Weights of a small mixture-of-experts language model, trained from scratch on English Wikipedia.
Size: 14 layers, width 384, vocabulary 39045.
Experts: 16 experts in each of 14 layers, 480 SwiGLU neurons an expert, 1 pick a token, a softmax router.
Below are experts of layer 3 (counted from 0) of a mixture-of-experts language model. Rows are named router (the router's row for the expert), gate (a neuron's input weights, with its number), up (a neuron's input weights, with its number), down (a neuron's output weights, with its number) and show model dimensions 256-319. Each number is 128 + 24 x the weight over its row's rms, rounded and kept within 0 to 255. Numbers have three digits each.
After each expert's rows: "raises" lists some tokens whose logits its average output raises strongly, later layers aside. This comes from a sample of Wikipedia text that the model never trained on.

# expert 13
router:102111116090113109121132168112143130112136099150111147117117108114110129119089109117104109145150123176118144110105190116138122125112139149150154144172085125168118121100095100105141173154110108
gate0:148098094141110141095149167121145104158085152127115141112140109093155168131133155158091148112110145184137145140099118103120109118148160067093122159143120166130140157127100171167110123108164116
up0:198151175122109107125094174126136076187103155114080088123106102161132116176141147130146145124105106068135141114144111118136116086128134121179109109167143116168168116085134119131174131117137128
down0:181177136137123095122127125121134102158112160135114067134104130138149103162135112126136175168152100114141114127144091135168168099144116099164103136129151148153176134122132131128218122100105165
gate1:117165110078170121119052130149112141148162152140076096148163058136118126122134107135131122157112124117118157173116157106103123077100145128138108098155104116134144118176139133131177108124147108
up1:157117129160123127079188125131122107128121111102187147139145147117170113110126129147137125105122107152124166119156111120132151128155161132128205152108140150141118146146145114156080114132125150
down1:155099110091134128112151166135123145106149113177129116119157089151107114106126106150137126139112131131195134148107145134144144060129110121172157151103141148128109132146135112086166129125121151
gate2:106114128144120144119144101121134118131134172107120122127146143117125125130123131152121136147125120130123133094139172154135158105113128121144159133122090141117138122107130135117119126115148100
up2:137089149137109144130158127133106169161165074137175134154131111164146121084113138143146129122135140135116170114117129097127119113117155129137125122103119140159155103189116119130146134092131083
down2:159092142138156149135158141137127130169139085157178145141170092175133116102084135137152136127120116089109156123136121110101118151128153119131130150147128129153120116142132096135144126093159127
gate3:092098144102142099187148130164094149130137161130169132136170137122133127129105136119141144179100153137158106136112163094102118198134096106119106107088127150164142107085130172124089067120130145
up3:133089127103125182116107165140137151151138151135158128150152143123092124149065105147142105112081114151125097136125092085098150152120121129138126175146098129108168086141126126120134125145124094
down3:139134130156084124100116156145157145136120140131118105145153135172086115204118118170101060110104109129068115115139083112121166118111097135131123163148100095124143114149123103144119111152120103
gate4:112149124115125164095074122161119128129121092117128138142098089145096138142131113118107170117139118111143119096118131099158136124150133143072129127165156086121163115127134106212082129150113133
up4:130101144149115127084147143119114150122144140076188129135137116148134106143093088096141124113136109097164181107151112111103149139100164153077099129176099155108149105121101114139115092165108108
down4:126126166140098121132210131155150148102129137117128102129121131152138148114119089120127119122145148097141150151174095172094155128101111155115138114125080164111123140151094113083118092154118153
gate5:120088156167157127149118140096144146141083139149163113140151118126129127108123097114143088094094165110122170138147121122112110149114120089124115152111108157119159140109088144162151127089105137
up5:114132148179135150104096121134128135148142133169150089137123070122131135126107126049150074098127154123133151120094092154116140169144178142110158119134134146131128148095156126136123134131151163
down5:144111143098104152142145145086099092150103134123130153149107098122098084134137125127095165150121131164112131160140144085157118106108159096079106122135127122163165145118137127152153110115137152
gate6:129125125146198148121116137163144091126070160139125134104144137088103120099068115126140147130081176104137130111145131162171134100171126108113149113124143156121104116117098149101116098150148133
up6:125139127128132130172105137105118115149087089128092155080140111108112143139140125143112128097113159144153076102100130162156116162124136116113112083159105147145094083133131144130167097133122157
down6:125107102104144092144103159097119126096072095100096155099154119120103155149119139139141122079124112117108116133133151147146147114153144125158154162184162180108138114109106112134122131155133116
gate7:123137106123127114150144143146152162131174156171118134140160156185149138155146165117122129182113125161079144134162098117095152142165141147124156132173118156119127159133105146109156135133137098
up7:112151169133163106131107101113124162150111132133122133144098082147125126135156136122126124144146083114128099168136123111178150106102107100154126148116130162091120136140135130119122167178169136
down7:105114168153159091131132104126115114136102086119134143130066090124141124124147144136158116144122075083167105154131160119165151104116132089155104132110109178120125139124129134111137169116145193
raises: "the ", "its ", "a ", "his ", "their ", "various "

# expert 15
router:170135109146116160176100207151087131141114140106110129128142137133076093133144148132136120147132163174119112158140122172179117128118166101161139118162066169106156166127129104114113162099119096
gate0:149138113160109118144118127122141108140090131125109152133098168121129156184106111120130133153149083129141128096121136130130067109084159156116124182135111166161146157120117102161125135117083159
up0:151157122162136091141099127118129138121087125152114140137152133160131139113113137127150139145093116139141158112139135063103069089090119166123156136130128104140132109149108110122118080125083153
down0:157131142112172133087136130118091154123166160134134113116150117130109086092126143118154124126098149147154167114110102114142121117144106102123149107138161137148157111119156146107151113123134129
gate1:154154133133136167116139083144116101100140110135155160127125060167135087123130099128116089131168157134160117150141118141112124117118088120120121083131169070168099156133100158134116102101150120
up1:151123136149112127111128096120095106119134091095134113121134061157115088092136097135085111153126128144136140148122109133144168108168134091132137120128149093158111111110119121127117056115155145
down1:144157130153159122137148119136108187147135124146147138105123118122141096111153163122129101120116126108095127151097130129120103140174114152134132144136130185125116142136135112123179108151130141
gate2:120122134111129153131099120110122129104147146109145165122117118118138144129103126109105175169087147154117128150115103134168126127105090114122118142110128148141089156130084133107140122169086124
up2:121148149119147158131118124139132098120134135083152097091115088156107125116106121127156135148180136101147144140113145136111095098121141109112114125133152170143143113154131160159115139121120121
down2:094117130103114165165125116103100107156178134097146163119155129106117120107100152123152153108133137116130115092103140085130169149145149112139080141133137169082103142157134104102157173127085155
gate3:087154097141156143133126109114146115110116120141104124134134144150124141152141119131145122109137128150137165147101117153162126131129134130097163136105101081095078146157093096099118120153163103
up3:123147099121124163144148125145128121114190134124118191153127158063154126113118135113139157123144113105165170145125134110152104144089163136117120103132108122116135125101133121126112131105132132
down3:116185141141134091131112132135159111139131106146107155161185125156113148152169107124159146155113158106081108135161135131116155138123085108151165127116134135124131158128130158119147114097103093
gate4:150109139169102175162172118104101154149118119117180152101172148161126082117113148128144109133154131131119168124063149135144115154175114125159122141121084120119139114105088087158165139122165129
up4:185119120112139168082143200117112112133139091128119126149147110106162135127123104097128179149131149085103081099131122190096113122128102071132133141115154133119105118123138112087093162122119128
down4:166136096126149147123178151118103105117142129152069134103164163127154087132134165111111088132136118105084137141131131142107125122125131165112126110140116121126152151111124064153150173138140124
gate5:117063106124144146118117120120143111143077121127157121115163116114093113121121154129143068103134132136136119088148110173160131144145136100153165088143131146130108148106138132146150139102089063
up5:149166135131107139145141141119128149091147139105120115127118130151166124142107101147134163120145158137126147162114145070109148093105090149147107145113134106109150098132121111119104093151150154
down5:149075118110139150125139138105157112170095109117140146105175097117129121122143120084157145123140093124137157111124136165140127128151164119094129121174141177151151112102153131139128116122049130
gate6:127124155139127149145127155107109132107124142141137144133103102121103127124199074146110166175090116132118131116118120095116154133118118123133098190135101145092117157142122097162108147124117116
up6:163149127090123089138129096122147188088121123169091129181118127129138139161173107171145126092072101161094112134138150130135134128095124140129134094114131148125115136093132139136136161110139151
down6:132171141144057121106130130126101169106131117157087129151134132172092136186119129147125129111138119113113105114112129122151141151076144148159143111120106174158125165133142117132144102081113108
gate7:136123119114128121138145103134108108120123119164139145074112118079149112127134120110110101097149115103095075128135138151153151092158123183153103135174155157156122098090135099147115098129145127
up7:094116147097137131112179122118086153108151132132069152099085127078164081138137144097127135106158123148126145159113126153110150086159150130158117142164127108138108121109156123166122098086126140
down7:129145114132121155108119119126156140092151116095103153138107114117117067175138152108117134094123108112149158155093103117112117114144168123098092160126094142115117156108163117126112108095121140
raises: "in ", "on ", "at ", "also ", "and ", "for "

# expert 10
router:129125154140153109121143129083125114151148153090123078134198134099120155122144125113099118162124086098115149137156121143109141132153161115110178128124140135145140167156124159111120087136087081
gate0:141142117105116114116171118144108154192075148136119089141140097109150119127105140110178124176101128125099128166120124162130142105105154129120136166116129108112114124103131145144109146167153145
up0:193122124110134098129112112102101129164133113146104104157131103121105108145108132087118151109090114128123148143111133115137152125120167127129129131089122119131123050139119141139112145115154135
down0:126148122120137128121131142131123140172141155092129124132140159163106115097122119120129129162107101134128134161132131128135132135135131193132089130107118111127134097142131083093129132105154143
gate1:130178139141130126149138101136137134144120135136144128122127150093122099144113116138119142116127126135192137135131158119096153076132120104118091120142171161129132110158067127108106115149113131
up1:122124130095121116136108120120097155116108131099088151110074091142116152157148167137066092157138124115140116119120110110203125119129102159151127157098118080125135152107143146127095126124128168
down1:173158154126115166101132129121124108111127125123154150115147139143147179184118110136124133112144114112124120138109175159121135116167134135134153104146135134150133126116128097164112102098118177
gate2:118131127087160089122127086120142134133161166127126136123129123126167204123157102143144146100147138122166119118135140116122115104135121081139114115109127149140155119105171171150130111146093116
up2:131155164091140084116098096114140148153170165108134140132151109146120204124143115135138150089135133112138110117142103102129112101159169093171115113117109143113178113119145173134144109130100111
down2:187147128095140167097140143128118121093100138122157132102130151117145138124116107137132143137132144074112160125142119159145129087120114139182135168127163148113116112099086098141127141106126180
gate3:107127127136113144092138121113103091141110123141132132128131154126065147104124174081128178142124140108112144129156175077115116124136089193143132102163148119129125105121155166156145139158166140
up3:133127142127141127091095130128136121163093143162154196119136150133155137123126137132158125122136111113088099129162172139152114101152152133116146108146136100103101164109106150184168137138126182
down3:163116108113124120102173149133104170152143119154180173142108146159162112139106133130120150133104148136148114090138116107156141173127126089121151113136104123094107159104099087114153146129150099
gate4:122120170110101133134162131115142160163108107112111115160140140161129104148122136096109088116109153097109145111148172141107167172128075159161143132134130146150144163146140098170148151138111177
up4:122139123145150141142103111103145109147158139114130116108148124150108135124150125143172145132166113112148128131121120090169108146120124137139150118141088139104145091087089163095120147078152072
down4:179146082126142169124130143123138124125141103132147128163145140131136103112159113102132122121109127099100136110134158132208144170174125107127117118172091118169111117126129145093128110150127110
gate5:108146144121091128116133129111125126127132093125112079109097126108100122153113098172158128145145140078130134151131095127128096158118081139091159122129160141103099155119141118166123119126096104
up5:128109122120154140156118129139166145118121151151152163117161129141138155116139215100096147109116128129128135116114188130153133105145144139147068125111080117152164094139109145092145143158129130
down5:143148143111134159102098143135128123144124121184123124137149150149096127112095149082130104135136150141064177141122147134084118154162145083126151174136140096127149110133105141109099141172130120
gate6:130105214152143092158110103115158129092102146119144166133103138180147095118147151076142150118123087140156131150152141126116109126117100091123101113147157135111112146097092127089133088132094159
up6:139097166133113159097090081108165151147093157108143118128120114110115129109172129112106112128130058158129117102117121108105111175169133104122073140104114176071096134126130122166139125094144158
down6:174121105150148158119123087174173183154129125084109135092116064137122173146131105146086140120160136123099109141119141141087127099114120136143123160134114123138100178167136126153172152115122108
gate7:124122161118150136091143156125122133155157167092133131128130152130092122124116151114113097114176134170118107105101124138176082155144136133132129096145111122152129165100115145094141086158165163
up7:133177120131127113140124088177094161142104109140097114143099125124183097146149148136156138164109128124111145164141105086121154102094122111146160161147083098123162106158106123171144123089148120
down7:138128129143098110157119144129131126124101139163117148204136140130177184127124152110130116113167105123128126154142121115127145104116119117151159109096138139123109128148116104124101096093119117
raises: "\n", "\n\n", "at "

# expert 9
router:170159119153085156110108113170155147113085156157141145126088145141124152149143111107117154110146072117129158166140089098161168119124134112173151111119121102078140122108131067150106153152130170
gate0:149151102174093158106100131111136129134143105161159145152139129146150128168121130097121157091139133128107143136128119109096150133127126089094110126185100124131127156136131121164112105158141155
up0:130109102143094147148112115098116118114120136141150118134107146101119120149130141131103085121077118142120119128113174103134122160121176106129122117135085125095128169141142134138103093142126173
down0:094125136093168110165142143151125121117145138144123143127134157153124110067121135137151075137157155191132091155149155210129104117086139132133131124115131140157119126140134095152126119133127094
gate1:091176143106147146130135149125072137146174129169100119086158118094126148144102121101147117125206146157151082107136124106136091130176174146089086140154093144096142169137129135118114079142077113
up1:100177121114171174126091128116092138134151156191097160107135124131119120149115143112171165136167124123114088130098128120149119137172148127086123109190094136079143122123137079132095111106121128
down1:135123166175124140166125102086178132130085149161129088144093143125119156095146137142089115169098091117125130132065109119146106136088109143134112152127064137135098141131176119112152121147121144
gate2:150093115132144138125151115126147117143080095149112104141121136136118153124102133090120116122096103139122122141120131081134124142140110120129100113109135132124161120132168125108144103118167147
up2:155131172128153135139141119127135129113167068121111159160132145140152120148092104168147115114134147113133134092128091140155121080092122130113100124139169120129094127114051127126127110138146125
down2:087106148110120144142150131169125132131108107146134142134094140123133152129117106150105140130118137146149142143138123104139143180116106143176114122121154079129125111061099119066127132105182163
gate3:113090097159136123125084106147130093117133115136190150135085126131118170118098113168152073131095166130130141100177124132144111129133159117129117184103125119127151147114095124136150103142131142
up3:127115120109102155134177160105162177119134130144135133081155137134155101174100091113108140120141123140170154145102128116094119115118136122132157106132071128149125090207150109145156106137093123
down3:129123117112151125107078127136159125100141163130110119069106135130146170119115113143102111130118129078110131157107145096130148156112151148181141105086117149157130125216141114150147093097153126
gate4:111100103086128140119178139192127131093154136098143087137120121083128096135106123109150134133097139126105118150145115169133107091121140127117142090096133166126122115165137135090103119151104110
up4:089100101070122143125148160134114171132121150127185109077123121079135102146076118084150140153119148160097123152121103135130108107102164099113131083094156160138113112160160092081139119131110150
down4:117091111089122110132149124117124092121109145130116141135095157142130151134129099109102117143141142181132121134125168135105180093111082118115110170144104133122193126124124108151181140144126161
gate5:120134141139135154113130113147120118138149127085117142158109137145133132132100120167104150175083077104115129144164126152133115140136125141150127130099151143116143101103128155172133153164145090
up5:060170150130138101124126133129119107144105189135179120122149126129132127168125127128179092114126126128135129145113073125144075132114137134132133143162114145139139146079105147106149131140073135
down5:104183124118162063145112133160117114111153110126145129160151132092153116151088117121147147128104154141152140129119122096105139126141109145079132153108132105159130137089096155107165107079112102
gate6:118164113131146122149058121127137104133117103120143113089115121141126123143108099106110094138093142131139144125125120163157109156094088155145173115108173115107145107126139173163153117113146159
up6:129126081126115119138129126112157141108115117136158110081133107140118155079089090082123090174126156110051114103133076125140144167084114138156157094129132141107091122111172075121141123122114152
down6:147136093111113128123132160126145098141142115142149049166126143131128139120126118146113132144127088083124119136131123120084173132097119157136123143112130134138104151110118156127127113119084129
gate7:109116137177142135162138132177078115098177133117119115145088096124103095099123088117138110104115124154129083094081140106117119142130186106176145137116118121109126114149151130123121136120159155
up7:162122110106147083102141117100114118121121102161119155058134122133168103146156131146125104124161141172125121174107183170134116136110131132132157157143127166127138122139123150156125128087112156
down7:189101140132110119165143148140123127152134126148144136092108116093149139138169129142135114118109138127135151084182131132127139160127121077092163134085135099147124124148109149103099117140150116
raises: "a ", "an ", "not ", "one ", "the ", "also "

# expert 7
router:136179091132099125120126090118169150127146141159149185112100138118129105089144119156153128080120134122121146115104122081112152142125124150165104114092151090095134096097150133141139144116140188
gate0:137148142137139167143117077105122175120136146146110122168088092130071104137124139091117134109126112182098173138083185121158116115100128128137105123088146133098133154153109110142106123106097140
up0:127100132130134109121083126121134041096125098127133134142118141150163088133115139113114110146112112083153143094131081155135115130141114134084126158110131153183134123087121143110115135130134093
down0:133139124165131162114146126119110146120051105106107115169139135153100073107148157128142147133123098137101126149073113187134110156139136099106122128117096157146108149110116086096147133104084133
gate1:096155095116084133153123132138128126128132135127138123078124142125104144135146187146123132141134109093126140096120127137129118119134156103132147156122143099128126119115130156142134140104148132
up1:111141126140096165172135143132127133108122157102147101097090149132096126092144133164144105115132116100122137119116140102102126137126165104132142119143136134093128146131134153124133163100157122
down1:131140130148113121126144196095120136146108154138111122087135109136129129080155123161136140143125120133117129100121157134134105112141134105145115145130112119175120128166132154124131118134120132
gate2:186133104110091124143126137128153114137126153115078111149124121077159141102112146104113183112165099106122132132180111117110122087125139140133114119138150094112140110108136125119105137102170133
up2:131129146148184139140127141154106146138121105127136109129095173156072094160150117117120036142109135153143099115095146117160156144134131133143159138148106166117078148118145139117108102158113129
down2:173148150106168073173139139098150102137151099109126161133122158139168105119134121112121139105108103127130137122115092114093126091153173090130143141135148181120179092090108133117093127108117140
gate3:152141106101127137168117148124151130148145157128151095070163127149141118139131115127112108156107148100128141113103160144177104120145107149105121149111129092160104109106121151141131151136154114
up3:128112125154098137125120118092159149125121143158177129125150131114106122116075117148132109116119141124137139159105140141078117170099111170117136138145119155164153114123120085119144130132180131
down3:150115161130091122118101127167126078136152117142124111172143155087106151139075122116153098131178135107121084153087122125113124149124129112150142124131119121151123146122143119173142094121101113
gate4:082123148135175128126139111139084102137123143135140114150141108152133149156144177084141107138097112071139143105126110131134157133122149110134105156107108101136108137154086106106096084109185108
up4:157158103160097141177152108145144136109114116133151144101105120120139123075154094112124118090128134134132119167138115116156110105104138129149105114166117110134123137128171122119113156153084171
down4:119113093118190098139144128098114116155107140139118134163128102095143135089144132116161117158123156097155092112156134134117086127079135128102125127124121137103138145160077135121130116139119141
gate5:151178140151137131167167120150069099125130123079105150137115150151158114099127115137120123113130130150123142185097113128116182127109116150139169133113127130133131118120133135153085133118077142
up5:127138124125124162147113121151125166133123131133099176143100155170134096126160134146170154156143136121096128138149120126103168157145132094119135091119120143158120142092141112105146134149102141
down5:100125110108122227131121110167137139123110131134154115136142141105149135127103133113149130119105116117089119149162155062149109155118133086156144120134139091139129106124140116133165132144136144
gate6:072124136105155154185114098119123105145151121135147119108126124140131125142136159123105143123100120103166152131140094111150129141129156106128166162116102129116094071110114126126161125152089142
up6:117091098134156115120140116155181191122112141106149147106133145128149180123140135139114079116115130217123097076159165171092112122127107162125155125094108126136125147144124124141099137149093131
down6:119110120141103177141182110111173156088143087108070160115127168131138137112151129139109109122153120151130087090133107143121149103100177145101110122102179136105116125138144106142136136109116068
gate7:114134086149172123091162114108143141084127117113116124114146136149094155157118084125159142079116106125146144125132087053118115126153112143151121174125108155110146120117089127117135114133121192
up7:142125106163155150088199092101124106097134155128113116088100133140098115105122136151131107103122105146120146135115112077096122124128110142153101123109138114138135130106092099125116127121107158
down7:143111132147110142093131085156088157153095128117097077092105168074144121093111128109118139106144113141133144112187138113095139163105122106142128098130102132127108076125134082121124140124144129
raises: "in ", "and ", "on ", "(", "at ", "- "

# expert 6
router:128177087132104127120131092114167145132140143158148185116099137121126112094139121159155132087122129127122153111100123082108148146124125145171103108090154091097132098098152130141141142112142189
gate0:116114096121097152126162158116135119119136140175153115155095165118136166148089140161146124100122130130148134124141145133123143109115108116114177111043150164142106103154149194122134107138125133
up0:142132083154119102133086122127131156103138160135126121142157088138126141143176121095135117153160132144110131180121110141130133118144192126131151139126101112077136097136122090115115135110119127
down0:154116089114137135147140175156151147100125158134120124139165106124133122155177169100152141136131147143089112141129119152087148112144153167156123091125125123130123132166109072136114147108122101
gate1:166109092107124093103121140133155131105119130084082117110153136125109116099109134116109126096129115090116155117141127109128135158132128099137162132158102170162108126164077127140133148179128140
up1:158162108134145122192134107129135110125124130114106155133104114134154115128110145129130135097138144102107112136195159150124120132145132169111121133079175117178146107134082123096095129169145148
down1:115156156128144139124119106152128104117144182108093181117108117151133116121129133151083140154171094106104100143144105117132084098179141181137084147137132135162109160161112132115096110143131098
gate2:107077123118106147097146127103121100148139173117126089099111124142148131122117127118104107085124176140097114129150135139142148111130130113156101137133144111108124109137096110131125105139107174
up2:162143117114140089161132063167122144158139128095104144103116115116084122137144160093156142111098087149118119150155157096127102124136124106151111127095137087134121114112131105159078096142131112
down2:137160114160071105112141186120122142127057137077112172126114149144104133146107130085131142126163156129162106124130152147117129101202126166095094122129104133069173127128125075125145147126146120
gate3:144114117134116138157142112180109103147092096135123119141132117138141110116134169123131126143149122097138144116151152142132074139091142150130124126103140157144103137159115105152084117175137147
up3:128103180125146155151119101147124128164127103133115139160133140116151105150133146116153094173119108097099118109173139113124088152085139111182147089088119126148118119140122111118134118157128114
down3:126126149136126126111150128153158159115124116161127154095119126107166093064153128103127065080134135125109109129125137136136115167118138107144126136143092100155143128141140116082139130140162159
gate4:051137166116091109110117115102139109135108129122109115156183119103116147095155151186146149143154096117107133100137181120111153114128133087119153129136149152099116103116129151107120135107104126
up4:121129117110158176121137127138203108096126145112113121115157127130136087176127103140130153162095135131154091145088080131106139135127126106097148149132127109140127122179166093159116173164163160
down4:146103103163139114152110157180099112136132133145106144136108120102122114118176122139148166111160136180125133106136107154112140100120128137118146136125076123130120117162141119120098124130155144
gate5:131094146126128141120138171137169111148150158147119153155144157166121109124139091126134173114108129119148126104136106107154107157167096105146119166107102082141094084150103130121152104116146160
up5:136135147153106112149149150152156165101115139136105161110118139137101082120084083126130176156115098121144110161121096115128099118147105090115145159121117109143125082160138142105146094186127145
down5:132148161148135133150133156123151109128151135102145138128138126122112107125101164118132115086149134143132142106137133139141103155146085137122060111118162095115130162136160114105133107160122117
gate6:159117150089139119131161123103132144139163151143134128128083127163150118140137117094118141078100069120135126135127146153100139098158147098139150148184135125145161115131114127135120166120135128
up6:101161146098163147120104149122127192104189112115146109148126146115117111174077137108088138124150130090092120158167128131123153138113140144119130128131155143154130088125122115129097121202133123
down6:121129156094129106169064155100117180163148118144108142151083111121117119170151132101115155146140122132108103174191093098139120146123098139143124114151084113105122142130114099145128116180091131
gate7:144103103155156128126136147145136094138141154119102127085118090160114150128120151143044137183125113127159134123124116103102122115126079136137145167154127167121079092170127145121131094102135113
up7:144089087142152132110145097145135140169126114146176166168132109164103093144160100147152145097084093144123158155149085100149144089133132126109119146108164125074119179119156133129137107134111109
down7:142127104127156127154123080110175110115113121122131160128117097129115140160135122152163145131081114167126158138130069081167153127122161131109140128116190102128143157156151126141061139151137147
raises: "in ", "of ", "on ", "by ", "(", "| "

# expert 5
router:123110105116132128164141134125113143101094100127115159112119141127164157176145163134148148127120096175113131094096113114137129124104132123101145113133127098148148134146084158171156114146121110
gate0:156143143118119150121171142149053152103144086132143112124151138167162095092129109142113111090153147140162160140100118160115120146124142139145125113105074139091146112155109149139142151097115107
up0:143132111129122131132140125114125172125139115139134142131110094130105109118158102111093128105089146158109107131175121093150142130081121128116128110156123117171161138150153130140152140152119147
down0:131095120123073113159174162150138145129122140133170140163133105114105156143141104129109118118118085100116139143149087110156161123126124124145138093120162102147122144144143121109167130149123110
gate1:150136140149104135108118113134123118151149155132138132115152099142139112176147169107117124172133118083115141107134131092078094144099176109118171120116179105143124131124142134138094110168142165
up1:136099081110135106092151134085103138093126131113128093154150137114126135087109063138125128105154137171121152096140100133178095103137139125136093133110086123126154108120148102124160120108105083
down1:105115091133131112120133101120157137112139118155146062173088124063115141118099114162097154140070154151141131140150115108129122144103136085130075135148120143152144118151106119126139151103122133
gate2:119153141114105134138135102131144096098108142177151078099127114108108127118128139102191155152099138126086145150123122105121115123146087135106139132115084113146117121148146109060142116104129110
up2:134104100164155113098070175100114139137144113138110157153108131169145133129134110134076090114140107131144112068136145117176135137121188141171113135129139102103150116122099135147114116141135120
down2:142127123128117166123133058121126133104186162125178087136166117081142117154127107139191163150132167166119169132168135177116096112153128127089131086150138161134144158088118128101116165139112069
gate3:120150094175176153110096139160151109156095133127132118103130137180106119108116126164132121122143131157095157134097139120114126128140147159150095139108124104116109101095116118137140132112136122
up3:138196109094112125128104126083112121126116109132142098111156149130133083121113104178150091163140134129134154140122077177175113101124157106102147081125129095125136138134089157165106136129144103
down3:107172137098115124120116081100139064135144110135132117141170119140110077111122167103153127151092102146103121149143141117184122111146123173145123083119102139105110113098136159152118175121110128
gate4:100120128119137121145072118134154140105124106144121124132139119098136081149140087114162106127148168170139123085099148130103130106129104122137128158114177152179099079124139158093155120134149125
up4:093175119126118101128094158087123144120167108135119140139142100112135131150133069149153129139136157169096142095122138142125113132141118151159125127113208096142105109103115127159145116113116091
down4:098108150097106125118111085167125114102155121138129163141139146152089149168120165151153104100123147126164104129128127129161094174132135141123107087103133170109163107150138102128147160119135132
gate5:128112158168146094144151084154089119176110144136127133105137156109124107075102095150131117113162168143108132137136131158180128077111162122108087096137144088129147152111141144127129132113141160
up5:114153082128118166126159116108142152136129145133162106135104112106143154080150141130131121130149079123132161089135125160157116122103109106134126170104138094104117145121162098117101116134156117
down5:120099132142103173148128146145163134077138144131102133125133158110131149153126122128111169100090111116090142120123129124123140149161118157170124130114106145133113149109145125161110150138140120
gate6:122115113145114095155149151135097134149133144082111121132125122136118091132134128089153141112198130117100092130113122113100130110155097170144141126123125143110116108131137142113121143126115130
up6:189121120133142143110096092158132139087103135146114141132145120138161103104096112152102140148087129107132100148148148127126113120119123096138129136082156140154121138122135104125102096118118125
down6:123123135127133115105143154144135161133121111156077140126130134119155073111108151122135104096130151121120100140119127177090148129131144166132134126129152155130119138126096117122154150148142118
gate7:176134157169122135113166164117145109186102106109154146065117137127142125148135101100140135119148105121121122123139145122127137109150129158135137152107092153109114128146161122149111133102139056
up7:128157107127126125154102122071131091111115179122150161123117141135142152082125157127112162148135087099147095136172139129077091143149134135124148105127114131159104116108102094143125138114151136
down7:128124091116127161164125145124106117112135134135142136111139110146135144116140138150127117129161116148146136145175113117077057167106124138124097113107151130162136171112099080092105096082124162
raises: "== ", "=== ", "Other ", "==", "===", "In "

# expert 2
router:166101148157103114157144130202155134086142136109157151133109127092106127110111091138121124130129088161117140118133097168100142135119130174152088156059155057153084090102141146103118186104155174
gate0:114111113145181118085132158127133103152194151108098140143122148152096090126139150089139116120150136123143141125124142130141123150153140103080106137136093132141167084146113108121147156155140142
up0:092138146164119138119182119172166070138163143143101160113164140189154131184121099139140139150170104121142116160141098140117136122124148109114119131146092090150161118150147130115110194145095178
down0:132146132153122162141144144140155061147195143154082109142163134170139106130144144140124092090157147126139147124116151120103117113155127119129166119150095084112132094105118119092162120158090156
gate1:123128179165109187114147088154111129116132167097105089206132150131136112106136200137134159138136121129137112132095165130146119092139093120157081074118143156112124106156123116173058130111137106
up1:101091125152143159134139116141105120135115155078145141149142164116115143071140200121133156121098127103081085097126143120106094133158106134126088108123169109105119133117134144157121146131093118
down1:139123112155094122129116144102069099146131170148144104108162186116135096146148118105061122139147128104103127088086141112089077166158132109110143185140127125106109148134152100094154153136138115
gate2:121101109115175099151180082136138119140137160147151122151109091125142129159117140152109107181144162137127142163122110117093108109160127155146147094078183082168090165134144115131112103133119099
up2:124101129113153110118079107138148155158134140123139100155116101145174103172101165089157149109170169113130127163100132101154108152172125141111112124105145120119136148127137101153104115091092120
down2:145122123151088170086150158136123167128121140089142156125171169117161152151121121115153134122121139126097114132162127192138145171109123175188129164139083164109154107107128143123134131138149133
gate3:154091139165114088153106148166150179131113129163149126121104138154144143141128124165178081115096114149084134117109127149118120091112110143153089124114145124136110113127122130114130116115132102
up3:122081158150121171116099142104092115119086137166131103136137140117115104118109163157189108131111136158179107126135091116155135131053110161133105180104145127106099094102125128146136128093185151
down3:119141104160105162135157130142155119150114113126122141094143107169117111098130201127121117116145131135112110144088104119092094115174138119148113123129151133143127143179139086131098091132142114
gate4:165145153135132168090158133143130127163105109123118154116120119119136168091096117142143122139141133170097153147112148146126140109134085111073103143149120145141117176130130125096111155112154152
up4:147105128128138158125132094128105119154144138092128128075145125123135140143109120111121104180148135159137176117111176162176113120150119140067119145108121128107140146142146160108171102086139116
down4:140177113133128101135120185138113115162116128109132173123084127164140128096090139137113121130140113079140103140144137134114145104126146080122148120127108129125092137103107095111103137140111110
gate5:147130104112117156179122124098130139158127111145130072121147135130140163116168136136085127125131111124116103119173120102117132160123128140126167128131119127100139158088143144144133141143122123
up5:145105147071137100122118133104163092126136122099113126132151110124108084114128110125117082138131163107147109082127113083116078149119131160120126162153115118124176113118126135127095149125152109
down5:171130145153091138138103110158087100081147147136140101129132136137144144139133121133096110141099157133115113128163150117117142168100150155146145129103151148180162147105120110104122102135122105
gate6:091158144116143134142150138190111174156145150143124118150126109121127133151109112107084102144107122123106126131158138127129094131113081165125135124134102149125132158106135180097126123137136145
up6:140123119126142124126059173079117099109108093127098139104119147165105098109162130153127126133138155119098107151135128142165131115106168090103105086145114122137132104187115083151115179104103129
down6:141178141137160144121180121132069144129134118141126134153131095083140119144069116070137095174131131109136152088087159146153111131122137179134118131122153113153109119118167155073152091139138159
gate7:096136103135165168102118111154160125108114121158141098129127146169109116160123111162100141160109115129144099183142134126152127173120081117108098181143096138105113111169126089134147137089195140
up7:189121148109124079174175165136095116159120140131096168133116113094158099115137127103172101126119146134150167080113086131117129072137147142142154101111169082161183126111149191153145151154069112
down7:124139113104150107103147111144141113107064156160158123119145126117136115151109103123109099184131095132144147128127126136162149145168135133113100209142078156088103123134119137191130154144139159
raises: "and ", "re", "(", "in ", "to ", "- "